{
  "n_experts": 16,
  "hidden_act": "swiglu",
  "parallel_block": false,
  "init_std_o": 0.0435,
  "decay_fraction": 1.0,
  "final_lr_fraction": 0.05
}
Below are experts of layer 8 (counted from 0) of a mixture-of-experts language model. Rows are named router (the router's row for the expert), gate (a neuron's input weights, with its number), up (a neuron's input weights, with its number) and show model dimensions 0-63. Each number is 128 + 32 x the weight over its row's rms, rounded and kept within 0 to 255.
Before each expert's rows: a language model's description of what the expert responds to. This comes from a sample of Wikipedia text that the model never trained on.

# expert 10
Description: Digit tokens. Individual digits and number pieces in statistics, scores, votes, dates and coordinates, e.g. 4,740, 2–0, 16.1.
router [157 190 132 101 122 142 187  92  86 147 144 144 123  91 137  70 168 143 153 139 149  99 110 129 129 198 129 136 127  83 174 151 131 151  91 135 104 125  89  75 124  79 116 130 113 162 139 124  68 130  93  80 147 122  50 168 140 142  89 141 112 124  99 106]
gate0 [126 187  93  99 100 107 122 123 185  97  91 108 135 129 100 134  61 125  90 158 165  84 107 124 111 134 109 133 115 117 127 140 162 134 105 184  77 153 152 100 127 152 105  96 155 152  83 127 207  87  77 167 129 111 114 157 139 124 181 133 114  95 108 110]
up0 [ 77 131 131 118 182 145 109 117 138 110 101 164 131  95 107 130 162 116 150  72 176 130  73 140 184 144  97 133 132  78 170 157  57 104  99 186 145 110 131 110 169 106 114 127  76 109 133 127  76 186 112 107 109 129 209 103 108 115 147 156  76 155 135 139]
gate1 [139 123 138 156 110  95 123 111 137 167 124 112 162 161 133 103 108  47  93 157 146 136 162 132 111 111 148 167  94 155 152  88 141 182 109 152 114 117  88 127 104 183 184 207 115  85 111  84  88  87 138  68 193  79 127  69 162  97 153 168 122 103 168  96]
up1 [165 137 130  80 158  85 134 207 144 125 155 132 195 160 133 156 107 157 165  88 138 154 136 135 133 135 132 127 136  76 107 150  48 149 150 133 104  83 150 108 110 215 132 113  85 102 115 118 105 147 105 100 127 115  80  74 103 117 166 188 139 163  72 140]
gate2 [ 70  36 160 154 137  80 145 128 117 120 117 167 161 147 119  73 129 128 121 112 152 157 159  92  98 129 122 125 112 190 120 101 202 207 118 154 111 138 156 122  98 128 172 156  96 161 132 102 126 102 161  84 138  59 122 154 156 143 144 101 167 122  92 162]
up2 [145 107  90  91 105  65 104 146 113 126 151 118 147 116  78 139 117 150 143 108 107 176 109 148  76 128 102 218 150 132 132 146 168 131  81 112 119 118 142 183 148 121  61 138 124 193 152 139  89 110  97 152 119  93 169 101 121 148 134 138 101 126  64 127]
gate3 [128 100 125 111 119 129 101 133 172 167 138 116  77 149 131 156  93 141 138 120 138 144 112 110 110  79 151 127  67 124 148 182 143 170 135 191 137 123 117 136 151 154 127  80 161 101 105 116 165 142 158  86 166 148 107 198 139 150 121 146 129 103 139  94]
up3 [134 130 132 137 171 110 121 172  73 101 100 139 116 128 130  92 154 159 118 138 114 131 178 144 108 142 152  97 149 174 124  56 110 128  58  81 147 123 116 126 148 183 134 170 139 134 175 178 133 129 160 145 140 129 130 146 137 143  52 188 142 107 104 140]
gate4 [135  94 111 139 162 163 156 100 103 134 147 118 135 169 116 123  68 141 162 148 101 109 117  93 121 115 149 145 176 171 118 187  99 127  53 120 139  53 158 113 120 111 147 164  92 132 125 150 106 141 164 153 104 118  86 116 137  83 153 112 166 146 170 135]
up4 [169  83 126 169  83 142 163  72  94  93 161 130 133  90 100  92  87 166 100 114 102 116  95 122  86 138 132 149 127 106 103 105 108 172 131 130 143  75 112 131  95  82  81 109 117 106  93 180 130 133 113 175  50 145 122  86 111 107 101 168 183 100  34 110]
gate5 [126 130 155 190 106 166 107 124  70 152 126  95  78 126 111  72 140 139 125 123 198 142 125  56 114 169 139 100 175 132 170 110 133 191 106  68  99  79 130  86  80 181 198 149 156 189 189 136  54 150 109  74 126 140 104 114 156 197 139 101 115 160 111 131]
up5 [122 117 166 181 160 144  78 116 110 131 123 114 143 114  95 138 189 144 157 145  92 118 113  78 147 153 138 122 127 123 149 129 109 149 160 102 120 121 140 117 127 157 161  86 167 119 147  83  66 108  96 185 173 199  82 162 136 199 168 159 138 156  85 191]
gate6 [105 188 152 107 103 159 169 113 113 128 153 109 105 122 102 141 106 108 133 120 137  97 120 143 148 121 138 145 112 135 185 150  94 125 114  86 105 156 166  88 142 154  88 110 108 180 129 135 152  98 116 162 129 107 105 171 105 164 107 110  80  60 111 125]
up6 [157 111  68 160 129 164  70 135 115 123 105 173 144  81 102 139  80 161  86 118 160 132 162 209 149  92 212 105 135 130 100 173  94 162 142 154 193 140 161  82 152 146 105 123 130 139 157 145 106 137 111  92 148 109 131 134 129 169  87 127  77 131 120  87]
gate7 [168 184 134 153 149 136 135  78 128 102 158  96 119 104  68 154  87 125 173 162 158 150  89 157 104 142 140 174 180 153 148 150 137 156 123 149 125 101 187 125 103 138 146 101 133 142 151 152 133 167 125 134 141 112  66  65 102  98  71 109 110  71 105  97]
up7 [177 161 113 200 132 169 119 154 159 165 147 186  86 144 154 107 156 153 201 127 131  83  90 124 107 122 150 119 103 161 111 116 101 119 141 114 153 151 123  86 121 119 108 119 133 164 128 195 133 146 117 139 140  86 102 119  99 158  80  85 175  99 197 137]
gate8 [156 110  89  82 174 112 136  93 121 116 112 149  88 143 143 100 155 103 109 142 128 108 192 114 132 129 129 158 146 175 123 104  98 171 103 118 147  48 127  77 127 115 117 172 121 131 100 114 182 136 144 191 130 125 116  75 181  91 134 207 134 134 100 122]
up8 [ 95  92 116 150 108 171 125 110 159  55  83  56  98 104 146 146 102 176 134 162 118  77 159 134 111  98 127 165 222 182 127  89  72 184 107 170 135 146 153  87  90 147 131 180 127 129 147 149 146 159 135 184 163  69 128 150 128 102 124 117  94 137 145 135]
gate9 [116  77 110 109 135 162 167 133 149 107 148 137  82  89  65 150  75  87 128 133 142 128 158  75 154 135 111 112 143 114  57 147  27  83  90 107 144  81 132 115  64 119 161  95 115 159 114 126  97 136 145 141  91 135 132 140 128 109 102 136  63 115  88 116]
up9 [109 129 179  93 139 145 137 160 137 132  74  89 118 120 213 137 106 128 130  93  99 198 134 140  99 176 161  62 105 162 132 193 184 164 138 149 186 174 106 150 172 144 132 109  85 163 127 148  94  98 151 124 103 160 134 148  95 126 106 132  88 139 149 136]
gate10 [101 125 166 136 132 134  75 142 142 125 103 168 128 130  83 103 115 115 138  17  68 111 201 106 133 143 146 183  75 120 187  85 124 146  75 128  75  62 130 125 166 166 125  73 154 107  87  95  97 158  51  80 111 138 118  98  87 103  74 124 161 150 153 161]
up10 [169 122 109 150 119 120  82  98 120  91 119 141 156 177 161 186 148 104  71 159 181 182 154 127 141  79 112 104 125 130 112 166 158 125 135 103 143 128 150 112 118 160 154 163  54 132 131  94 137 109 134 104 122 108 106 191 159  76 155 164 126 116  74 191]
gate11 [153  99  65 145 162  96 153 189 186 157 143  56 132 139  93 103 215  77 111 115  95 143  79 119 139 165 154 128 138 163 115  91 160 155 117 161 100 186 117 111 128  63 156  85  94 145 120 199 148 123 182 154 110 198 107 107 153 186 117 129 190 133 164 115]
up11 [140 126 151 101 120 127  87  90 133 195  61 162 150 115 147 188 114 171 122 182 101  83 161 113 151 101 197 110 186 219 119  92 136 132 129 158 151 118 190 122 152 170 108 115  96 138 158 139 135  80 113  96 124  44 161 147 184  58 126 100 162 131 126 126]
gate12 [ 91 162 122 137 100 143 121 140 137 113 128 139 167 132 126 115 183 158 137 115 188 140 134 105 114 146 141 129  85 144 179 147 187 128 157  66 114  10 112 173 132 127  90 161 103  98  72 180 167 161 123 145 155 174 131 144 128 114  83  90 109  87 132 117]
up12 [120 122  99 140  97 150  86  95 121 160  52 159  70 113  99 113 167  78 156 136  87 131 167 117 156 157  96 173 105 110 166 179  78 101 118 108 136 202 129  92 142 143 117 105 157 151 182 114  87 176 147 214 132 132 159 120  93 118  96 167 178 116 101 100]

# expert 3
Description: Clause-linking conjunctions, prepositions. Conjunctions and prepositions joining clauses or phrases mid-sentence, mostly and, plus which, but, when, by, with, as.
router [109 118 184  96 100 145 180 118 196 138 151  90  99 180 141 148 117 145 160  92 160 111 133 125 110 136 137 123 139 124 171 141 110  82  98 120  67  80 120 142  93 113 137 120 188 178 178 131  80 171 113  74 104  98 120 171 121 135  99 156 114  98  84  71]
gate0 [143 159 120  73  88 201 169  88  87 121  63  95  97 120 128 170 143 117 107 147 147 130 169 135 115 142 114 118  33 152 169 155 142 128  99  85 127 163  97 112  81  33 131  92 132 114 133  98 150 186 201 162 193 135 147 131  67  91 135 203 108 156 127 162]
up0 [113 162  98 140 165 193 139 129 108 123 107 104 178 160 142 151  79 140 168  98  96 158 129 107 128 178  69 115  49 105 113 108 128 107 138  45  84 150  90  96 114 145 115  95 125 129 164 136 140 135 147  97  86  82 131  79 139 105 166 181 156 105  90 108]
gate1 [153 147 156 170 136  92 141 171  93 181 146 119 131 111 130 159 137 159  93 116 157 156 156 145 113  80 189 102  84 140 165 126 147 180 134 126 147  64 145 156 109 103  60  75 126 103 113 139 115 122 166 150 100 132 172 171 188 140 132 101  79 121 120 179]
up1 [ 65 185 146 115 179  69 169 209  85 115 139 127  96 151 113 108 160  82 106 136 107 161 121 143  78  97  89 171  95  87 119  99 148 142 131  96 114 146 164 122 143 132 119  79  80 135 167 170 110 121 126  82 131 121  78  79 155 116 119 131  27 119 109 116]
gate2 [120  80 112 153 158 170  78 140 138  97 158 105 119 118 122 145 140  89 204 171 131 133 160 103 162  94 216 136 127 121 160 124  94 113 105 141  85 153 112 145 104 111 131 179 144 108 201 145 119 115 110 111 151 132 165 168 155 128 132 149 165 105 101 100]
up2 [154 122 107  88  96 137 158 131 107  69  61 132  97  94 129 112 143 148 119  87 145 149 135 133 159 184 117 149 148 102 136 120 173 149 167 109 144 185 206 104 138 149 125 152 131 129 115 127 173 123 122 131 115  87 115  95 123  93 207 111  55 121 176 141]
gate3 [ 93 174 118  74 128 166  81 174 169 144  93 127  92 127 124 204 142  75 162 131 114  77 121 137 106 135 176 100 150  77 164 120  79 141 104 121 133 145  95 142 221 110 143 139 111 119 125 137 119 150 162 121 121 107 114 120  88 149 116 122 141 104 118 167]
up3 [135 155 141 144 162 102 122  77 103 153 118 109 156 145  74 147  94 168  74 139 101 171  75 157  59 181 115 136  52 129 116 141 117  82 122  94  90 153 155 142 122 159 119 208 135 166 151 127 176 176 161 190  90 117 135 139 149  69 136 103  69 122 132 134]
gate4 [146 100 129 107 125 151 118 114  63 113  83 128  78  78 159 111 130 104 108 108 128 101 164 135 177  67  92 129 158 120  72 108 149 135 132 133 163 121  98 185  79 131 120 122 188 147 128 134 125 100 144 170 167 169 151 110 134  70 121 181 157 123 115 158]
up4 [ 68  96 132 128 177 169 199  75 135 177 118 103 119 140 124 141 110 148 139 169 105  81 168 112 136 131  69 121 164 110 116 119 146 131 111 132 132 135  70 144 159 134  82 146 127 119  96 101 142 163 132 191 146 116 170 108 156  54 107 127 103  95 150 130]
gate5 [132  82 143 153  48 188 103 141 109 106 178 171 142 144  86  79 112  93 149 132 115 154 141  97 137 143 147 118 109 169 147 111 125  99 160 116 203 119 116 120 120  85 175  91 118 124 163  96 182 119  81 117 104 164 198 197 122  76  96 116 124  99 154 174]
up5 [158 137 104 100 164 129 139 230 154 137 141 116 131 122 121  81  98 117 116 128  88 127 150 119 126 155 105  86 141 146 120 112  66 159 170 145 205 142 113  75  89 146 113 195 126 131 126 154 127 140 167 110  94 129 103 129 138 170 154 173 155 123 111  84]
gate6 [135 128 186 126 149 120 134 111 171 126 101  92 153 127 113 194 104 130 107 104 183 128 101 156 118 147 101 126 155 137  76 151 129  99 108 114  58 161 105 154  50  88 146 104  56 126 141  83  75 122 144 158 154  78  93 115 110 193 141  83 120 137 170 117]
up6 [110 173 128  95 123 114 154 153 149 147 134 193 173 124  99 135 143 113 122 193 137 132  76 124 100 215  29 146 141 136 146 121 101 167 103 152 164 119 152 133 104  94  97 152 121 109 116 151 124 191 164 117 111  97  95 135 160 131 187 133 108  99 165 143]
gate7 [188 131  89 126 116 110 131 129  93  90 114 157  69 117 142 159 113 158 105 122 116  36  98 129  85 143 141 132  83 102 123 120  83 132 124 132 173  56 150 148  91 102  71 209  94  88 144 155 109  54 127  70 136 122 139 146 117  99 166  86 146  92 130 149]
up7 [218 130 130  72 134 135 122 193 190 102 116 143 129 147 128 167 117 108 112 104 113 134 154 156 122  96 206 136 142 124 114 143 116 167 154 183 177  86 141 160 153  88 106 157 176 154 155 136 132  60 193 145 104 129 117 160  94 123  95 119 127 122 136 147]
gate8 [142 202 154 119 134 174 126  93 136 167  84 188 104 148 132 156 156 116 183 129 139 123 114 124 129 177 177 145 140 121 111 209 153  67 126 137 169  87 129 195 166 127 151 162 121  98 189 130 137 128 120 142  91 130 105 118 139 188 140 130 112 145 144 181]
up8 [148 165  83 188 135 111 140 152  88 141 180  84 137 143 133 137 190 201 109 110 145  87 151 168  82  94 107 123  91 108 102 148 124 210 186 128  87 136 167 156 139 136  73 167 119 173 130 148 128  83 152 178 121 173 110  97  96 103 142 161 199 121 133 104]
gate9 [161 122 120 104 130 135  65 204  84 189 105  69 107 150  96 157 134  86 169 189 138 124 167  64  88 177 139  85 141 118 143  94  90 124  97  59 121 100  98 119  77 129 120 187 108 149 116 122 122 155 125 127 146 137 165 121 128 104 165 110 123  92  86 129]
up9 [169 101 127 106  95 162 114 181 102 146 135 121 138 122 151 134 162 138  85 102 178 135 104 138  93 101 135 196  98 127 148 115 135 142  86 104 181 128 134 131  58  79 155 123  92 155  55 124 132 158 169 121 163 167 176 171 120 114 130 118 142 106  96 129]
gate10 [173 129 141  91  79 119 125 150 187 144  99 126 109 150 150 135 122 163 140 139 160 100  80  90 143 129 144 190 187 174 128 102 190 101 103 148  39 105  73 122 116  98  73  96 145 140  78 145  72 129 163 145 111 128  83 105 143 117 145  74 148 144 160  92]
up10 [119 119 148 133 135 189 185 122 136 165 129 122 121 140 157 109 123  70 184 137 110 128 121 122 130  98 137 128 115 110 120 119  82  96 118 105 148 187 228 105 100 165 155 104 123 115 134 169 162  97 142 167 165 124 110 143 163  88 133  93 162 142 106 101]
gate11 [ 98 134 100 123 126 120 181 112 174 163 116  93 140 118  98 139  95 124 128 150 171 164  97  98  61 100  53 146 109  46 107 142 165 147 179  76 172  60 188 123 171 132 127 186 131 174 149 116  93 169  69 112 130 149 122  76 117 162 203 173 155 123  87 129]
up11 [142 198 113 121 120 116 163 106 112 169 117 117 126 145 115  87 102 127  88 115  88 109  94 172 122 174 129 151 101  86 108 114  71 141 203 127 161 129 189  63 116 151  92 111 142 132 151 122 129 182  74  88 129 126 108 112 127 111 174 139 102 135 152  81]
gate12 [110  76 179 115  40 163 127 123  91  86 101 125 148 113 140 142  88 102 114 116 151 139 162  85 152 153 109 115  98 126 126 197 113 188 113 141 138 115 181 125 102 124 144 162 139 127 134 140 140 139 171 150 109 133 127 149 103  94  74 167 138 144 102 138]
up12 [187 150 194 164  63 167 112 139 107 103 139 177 175 103 149 115 132  94  84 172 155 118 103 105 175 145  98 111 136 170 101 100 147 164 120 130 123 161 175 104  94 217 119 182 179 102 119 176 132 109 118 131 114 119  80 102 163  97 120  98 158 161 113 160]

# expert 1
Description: Person role nouns. Nouns naming people's roles, jobs and family ties in biographies and obituary lists, such as economist, drummer, son, director, University.
router [167 103 125  51 108 142 152 103 126 110 155  73 110 113  99 128  94 130 151 133 161  66 134 108 107 124 123  97 100 137 128 128 175 111  99 162 131  88  77  89 136 105 139 135 105 161  93 129 119 136  85  75  71 146  91 182 155 185 119 166 111 110 155 111]
gate0 [169 101 142 116 153 110  92 147 122 154 110 160 101 103 108  97 160 153 157 157  83 107 175 105  90 147 105 162 129 121  73 124 156 175 118 117 131 134 101 117 140  95 162 167 149 181 126 103  94  67 110 127 189  56 164 135 122  92  46 174 112 180 141 115]
up0 [176  71 148 165 123 103  70 130 145 189 120 156 142 139 130 181  81 116 171 118 112 171 133 114 133 106 115 120 203 178 165 101 103 109  92 102 105 107  89 153 129 189  88 118  62 146 112  71 183 158 111 116 124 103 133  91  93 159  73 141 175  52 112  79]
gate1 [119 105 114  81 176 137 131 116 209 103 149 112 112 116 142 127  75  92  92  89 123 140 137 108 131 155 147 102  77  99 124  89 148  15  70 151  63 108 104 146  93 117 148 145 108 157 110 154 130 135 134 149 106  85 130 143 198  94 123 119 124 135 117 146]
up1 [151 143 188 144 151 140  45 119 101 150 137 127 129 151 138  40 211 169 190 184 118 121 131 121 113 140  96 158 146 117 134 139 131 103 148 122 135  78  87 119 176 136 115  72 133  46 147  88 182 130 166 120 151  82  83 182 165 159 130 133  58 122 160 214]
gate2 [100 192  90 117 115 104 189 119 125 143  81 109 117 108 124  76 130  96 103 102 132  53 190  79 107 132 155  74 141 133 128  74 101 130 155 206 111 130 170 127  85 153 194 117 178 112 145 154 177 139 132 138 188 126 104 112 160  69 140  92 121 170 114 106]
up2 [143 103 114  99  93  89 152  96 135 120 155 162 121 133 142 107  90  69 154 185  98  85 115 100 131 157 118 117  91 141 105 113 169 106 105 143 121 125 184  84 150 126  73 132 124 120 105 207 159 122  93 129 149 146 150 130 134 122 176 132 112 115 171 160]
gate3 [145  68 144 171  85 187 111 119 154 132 139 116 114 170 116 117  96  90  72 155 104 146 104  94 115 137 174 124 138 144 124 111 161 155 127 143 176 130 157 166 160 159  68 131  84 116 122 126 120 116 122 126  73 182 112 153 110  85 144  90 223 154  90 156]
up3 [142 142 112 152 151 132  97 148  97 131 119 152  57  84  71 130 137 125 139 129 144 181 178 128 113 131  93 115 135 117 112 197 135 147 180 159 121  97  99 158 173 123 163  38 112 137 146 120  78 112 179 185 151 123  94 148 145 118 152 104 121  77 118 178]
gate4 [162  31 182 148 101 106 126 117  92 174 138  73 166 154 117 195 176 187 187  45 189 192  74 189 131 130 128  96  92 126 138 143  98 102 115 120  84 122 106 160 173 107 140 123 162 120 148 186 118  88  71 155 111 115 114 133  84 162 181 200  79 150 110 103]
up4 [135  91 152 158 108 134 183 108 147 108 132 200 136 177 163 117 125 168 151 199 100 151 134 122 176 176 123 189 147 127 117 155  98 159 132  88 133 151 121  96  36 126 166 167 130 127 139 132 126 133 127 142 120 115 122 150 183 127 139 167 140  69 185 137]
gate5 [179  92  95 135 170 120 169  90 159 145 144 103 111  68 123 147 132 130  88 143 125  63 139 125 106 112 116 129  56 194  69 103 124  98 153 142 142 126 185  91 127 176  47 129 171 136 161 128 164 124 120 120 142 145  98 138 167 100 136 121  69 208 105 174]
up5 [131 100 163 127 153 104 168  94 186 146 133 127 100 114 108  87 123 105 138 100  89 155 141 144  98 159  58 139 105 146 137 185 100 120 162 144  65 161 173 146 122 144 163 144  65  93 133 130 105  97 116  82  72 119 174 108 107 168 106 187 130 175 131 170]
gate6 [118 100 130 182 137 124 141 158 134 143 164 221 120 119 122  92 183 151 155 136 131 102  88 156 146 131 147 155  97 164 144 110 114  97  33 139 123 105 157 184 120 163 120 114 150 134 155 138 147 109 119 111 113 118  95 198 162 175  80 218 122 115 107 159]
up6 [173 179  88 132 175 128 156 123 193  95 128 147 114 189 148 141 127 164 102  95 132  89 142  80  86 190  99 107 127 115 127 189  78 175  63 153 144 108 108 118 157 137 168 180 127 192 100 136 195 151 133 116 189  86  78 108 163 133 119 155 168 110 142 134]
gate7 [172 121  72 135  81 105 167 129 120  57 156 105 138  90 136 119 115 157 134 150 199 148 100 141 117 134 150 100 114 132 102 136 128 178 106 154 164  73 109 163 152 162  93 152 182  96 105  75 118 130 118 119  56 110 160 132 150 139 175 158 124 115 147 105]
up7 [155 137 137 164  75 140 136 168 128 123 152 119 110 136 119 139 164 135 127 125  92  91 146 158 117 104 179  91  98 105 149 149 116 101 153 150 135 126 162 154 120  71 100  84  80  79 119 149 173 156 170 136 100 103 158 110 140 159 105 139 118 116 151 137]
gate8 [104 173  90  90 140 136 152 150  75 112 161 138 123 150  87 134 159 132 141 198 162 129 130  96 141 161 129 126 169 116 113  62 138  97 114  79 145  73 137 180 159 165 123 125 101 176 102 226 146 165 181 111 110  94 153 135 195 157  93 137 109  64 134 135]
up8 [ 81 147 166 123 127 152 173  90 119 142  99 115  99 152 131 136  91 177 149 112  81 107 173 166 120 185 150 109 174  79 151  88 121 132 142 163 195  93  89  91 115 111  91 135 140  75 164 120 131  98 111 189 115 105 170 144 145 131 154  90 132 149 114 136]
gate9 [151 131 117  97 172  49 102 154 118 100 113 123 128  90 160 152 132 128 183 130 140 173 180 182 133 107 170 133  70 145 110 138 181 112  84 114 159 118  98  93 140 135 109 160 121 102 102  99 151 128 147 148  37 164 109 179 162 162 158 114 111  77 142 110]
up9 [105  71  99  75 190 102 115 179  88 141 102 120 161 152 161 120 204  91 104 172  52 172 140 101 158 124 133 118  91 120 148 154 144 148 107 165 193 168 103 115 101 122 118 157 153 118  93 117  81  66 142 103 104 112 145 148  64 163 129 185  91 116 143 146]
gate10 [163 133 155 152 171  98 102 101 171 126 145  90  79 176 174 176 152 104 115 132 152 138 147 131 125 145 142 140  91 144 121 150 113 104 151 126 190  62 149 131  92 138 175 113  33 133 116 104 153 113 178 178 143  99 151 156 133 118 108 151 156 182 120 135]
up10 [157 110 152 129 162 129  58 180  42 137 151 132  79 172 145 137 111  73 110 155 141 145 146 112 168 156 109  99 162 158 149 128 119 178 128 156 124 161  99 162 145 142 159 112 174  99 206 174 105 123 171 132 193 187 171 190  96 140 178 136 198 131 116 129]
gate11 [144 115 126  93 118 115  97 196  64 193 129 158 119 136  97 186 126 107 198 135 124 100 105 112 131 142  87 140 111 112 123 200 118 107 158 166  73 107 120  92  98  97 118 118 106 131 104 127 135 174 111 107  73 160  44 157 132 142 181 112 108 101 166  99]
up11 [160 129 146 162 116 114  89 162 102 160  78 137 152  72  67 202 127  81 141 127 160 147 118 110  69  67  75 122 138 136 156 153 138  78 149 170 114 143  67 147 123 109 104 123 129 105  91 161 164 147 130 171 138 177 122 134 213 105 114  76  74 132 154 102]
gate12 [148 129 148 131 137 130 165  93 117 167 151 124 138 126 132 138 196 148 103 122 124 127 113  30 149 118 120 148 180 112 148 114 153 203 121 166  61 169 122 139 182 173 136 137  91 118 164 114 102 121 137 152 106  42 113  71  99 174 119 159 106 109  88 119]
up12 [127  84 138 172 137  87 169 126 139 171 162 158 135 212 110 129 144 171 155  89 125 164 152  98 188 113 171 140 173 135 131 122 128 171  90 211 114 148  88 185 153 133  98 133 120 121 128 173 160 146 123  91 102 101 139 125 124 135 128 180  90 162 130 111]

# expert 9
Description: Sports stats, headings. Sports words in season tables and section headings, such as Cup, League, season, medal, and St of "Stats at" link lines.
router [145 107 184 107 128 142 124 118 115 126 133 148  87 130 106  79  97 132 132 103 138 115 133  87 184 171  95 111 101 107 152 154 153 131 101 142  98 148  86  66  75  87 161 108 134 137 140 129 103 157  97  87  97 169  89 156 160 125  85 106 130 115 115 112]
gate0 [122 143  77  47 146 102 116 159 119  80 143 122 143 141  93 127 139 116 104 131 132  95 144 157  40 132 127 106 124  80 141 136 168 146 114  80 198  68 149 116 122 146  57 100 154 117 142 136 115  61 151 173 156 112  67 132 146 110 162 141  66 125 126 144]
up0 [115 109 160 113  96 121  82  94 145 124 107 127 104 143 102 154 171 150 175 160  90 124 145 166 191 180 119 119 103 160 126 100  79 106 136  87 175 135  99 168 139 118 123 142 120  88 145 154 152  76 148 163 138 159 149 158 106  75 122 156 169  96  65 124]
gate1 [114 119 148  99 155 189 144 122 155  95 137 101  92 112 107 128 102 153 122 105 171 108 149 130 132 105 126 114 117 170 157  74 135 202 144 158 111 151 123  67 138 132  97 152 128 148 166  91  90 134  42  73 240 133  66 106 113 151 150  83 108 125 150 138]
up1 [133 159 135 116 107 119 139 130 146 123 168 146  76 113 102 121 125 135 140 118 102 154 117 140 167 171 110  79 192 122 136 151 167  77 126 112 148 131  84 146 110 126 151  98 173 141 127  87  96 111 102 135 119 185 130  96  76 127 137 103 132  66 128 139]
gate2 [155 123 180 165 162 179 175 132 129  89 118 152  93 127  89 162 149 155 129 137 162 136  82  66 180 150  91 123 103 129 185 135 122 131 123  91 185  95 175 125  82 100 218 182 142  88 190 150  65  45 122 107 117  86 173 158 168 147 125 123 142 150 107 110]
up2 [127 112 199 121  74 105  87 149 168  91 167  59  91 118 113  92 173 137  94 107 105  91  81 191 134 106 189 141 130 115  93  98 166 163 166 110 162  99 133 191 149 174 143 136  73 108 100  91  99 133  50 150 108 153 134 181 168 139 120  93 114  78 137  39]
gate3 [132 126  99  97 146  88 145 100 144 133  91 186 144 120  41  67 154 107 111  94 116 112 100 109 157 107  57 121  94  85 146  81 163 129 143 141 107 110 141 139 142 128  83 128  99  76  89 137  48 137 130  92 165  88 181  98 147  86 107 104 114 133 130 166]
up3 [ 70 139 175 131  80  93 145 148 121 118 109 131  84 119 135  96 108  99  65 190  69 130 131 105 169 104 126 188 178 148 143 181  89  92  82 158 116 139 121  47 112 152  82 119 169  95 157  92  97 142 154 138 114 181 182 151 141 109 126 100 126  70  98 138]
gate4 [174 144 160 184 114  79 163  81 139 182 104  73  81 128 132 112 132 118 163 128 107  85 130 112  86 134 165 152 109 172 144 144 170  73 152 162 110  73 163 140 144 120 122  97 112 130  95 156  96 155 114 149 145 172  99  95  74 152 163 162 134 131 103  88]
up4 [151 123 146 122 138 159 158 125 136 128  99 138 182 143 120  84 141 162 110 165 113 122 148 201 162  98 158 195  70 132 147 118 145 161 101 162 140  80 174 148 114 104  54 160 132 161 114 135 177 144 131  68  91 141 146 119  67 208 137  95 148 202 111 140]
gate5 [160  96 147 170 104 161  88 139 108  95 142 107 128  99  41 118 102 157 147 128 142 113 116 156 128  89 115 117 104  64 146 105 152 112 187  74 123 168 138  76 150 100  60  90  75  49 141 123 124 143 102 185 170  92 136 147 121 116  85 123 174 132 111  82]
up5 [142 121  97 161 174 142 161 144 117 102 146  85 129 151 139 114 182  99 124  85 105 156 161 131 134 137 138 105 168  92 121 142 106  91 102 168 118 147  97 143 139 144 152 124 218 151 241 120 188 125 155 102  67 132 117 152 105 100 128 109 127 165 138 219]
gate6 [122 145 148 177 135 174 108 118 124 136 145 181 133 174 172 119  90 147 113 143  55  86 129 139  88 182 132 173  93 176 172 109 129 134 121 106  84 129 121 193 161 129 137 135 108  97 139 124  96 138 133 154 106 104  97 120  94 165  86  83 108 128 150 107]
up6 [ 93 104 194 162 109  99 141 131 134 159 113 131 120 130  67 158 128  98 162 145 118 139 138 163 151  91  89 145 155 136 121 139 145 151 145 107 112 154 141 102 135 129 106 102 119 137 145  97 152 146 139 123 166 143 107 130 159  95 162 146 116 108 164 148]
gate7 [205  70 143 135  91 171 119 183  81 152 159 144  73 102 114  96 126  82 153  88 105 104 166 151 170 216 153  85  84 146 117 100 118 129 150 137 122  78 213  80  75 121 142 148 135  90 117 188 151 120 149 139 135 204 183 111 128  80 100 101 112 110  93 132]
up7 [117 133 132 110 127 125 137 147 131 110 132 131 194 113 129  96 108 148 152 111  86 144 143 109  87 119  84 134 174  96 138  93 132  74  60 147 166 184  98 144 147 188 115 147 114 128  69  92  91 153 137 115  84  73  75 140 169 149  86  62  80 148 168 183]
gate8 [125 109 182 111  94  92 124 141 137 145 119 101 145 129 143 114 114 156 151 176 176 109 163 100  90 122 143 147 155 192  78 216 131 145 120 100 146 120 101 121 194  86  81 148 113 132  84 177 159 176 157 178 134 108 131 121  88 164 188 138 139 179 162 164]
up8 [ 47 126 151 107 105  88 200 148 133  97 104  84 167 166 159 187 181 133 148  79 156 111 122  97 105  99 134 184 123 120 113  97  95 148 192  99 101 132 143 164 149  51 151 130  94 140 119 168 178 153 142 143 120 117 171 108 136 130  32 127  78 110 120 184]
gate9 [ 95 108 138  89  99 109 130 139 175 128 149 111 104 142 148 101  66 159 142  79 144 129 146 133 174 105 149 132 125 155 139 162 104 119  80  88 101 110 129 136 134 189 134 132 114  93 114 106 108 127 110 114 123 150  83 114 125 169 149 114 125 113 124 119]
up9 [120 155 170 127  99 102 154 148  39  89 155 143 156 109 189 119 121  71 132 187 117  97 131  83 100  74 140 111  57 128 157 144 145  88  94 188 158 153 127  92 159 106 117 113 104  89 158 203 168 135 110 210 102 134 109 120 102 123  51 168 129 166 115 117]
gate10 [172 114  86  79 114 121  92 117  98 138 101 155 167 110 173 163 148  90 158 127 143  87 109 128 137 174 109 120 106 104  60 130 107 145 105 125  93 118 127  80 154  98 153 116 123  78 125  96 131 132 148  93 107 215  87  85  56 107 131 110 127 183 141 159]
up10 [146  85 153 126  82 150 112 144 135 171 137 119 141 119 109 105  93 182 130 199 167 137 113 125 153 142 172  68 124  63 148 152 102  69 144 127 136 172 135 123  67 159 123 119 100 171 145  79 182 137 101 165 163 160 143 124 155  92  99  83 126 121 188 173]
gate11 [125  68 207 107 123 144 164 138 120  28  98 169 182 109 137 176 188 122 148 114  78 139 124 113  94 106 127  82 122 107 128  98 106 113 123  84 158 106 148 169 100 154  86 124  97 157 127 132 114 101  75  90 107  34 109 122 134 126 125 149 120 107 121 125]
up11 [130  89 165 152 147 118  64 132  84 204 114  80 133 141 119  97 109  94  79  89 107 125 138 147 107  93 159 125 156 111 141 126 141 187 128 117 130 145 134 102 120 137 124 141  89 120 131 113  96  90 147 125 172 164 190 155 181 143 169 106 132  80 137 145]
gate12 [128  88 129 136 167 144 126 148 130 166 170 119 148 146 115  51 146 161 181 117 103  99  98 132 151 148 149  98 161 116 113 128 145  96  69 105 142  93 129 155  96 129 146 166 154 167 141  96 132 103 158  94 121 149 124 120 158 144 172 132 124  54 109  82]
up12 [157 170 141 167 150 169 194 158 176 153 144 104 101 131  91  94 174 115 162  93 137 154  67 107 125 135 101 104 105  75 196 183 199 159 102  88 151 105 129 156  96 120 153 132 182 177 168 143 150 109 150  86 152 133 180 112  97 115  77 129 157 124 151 101]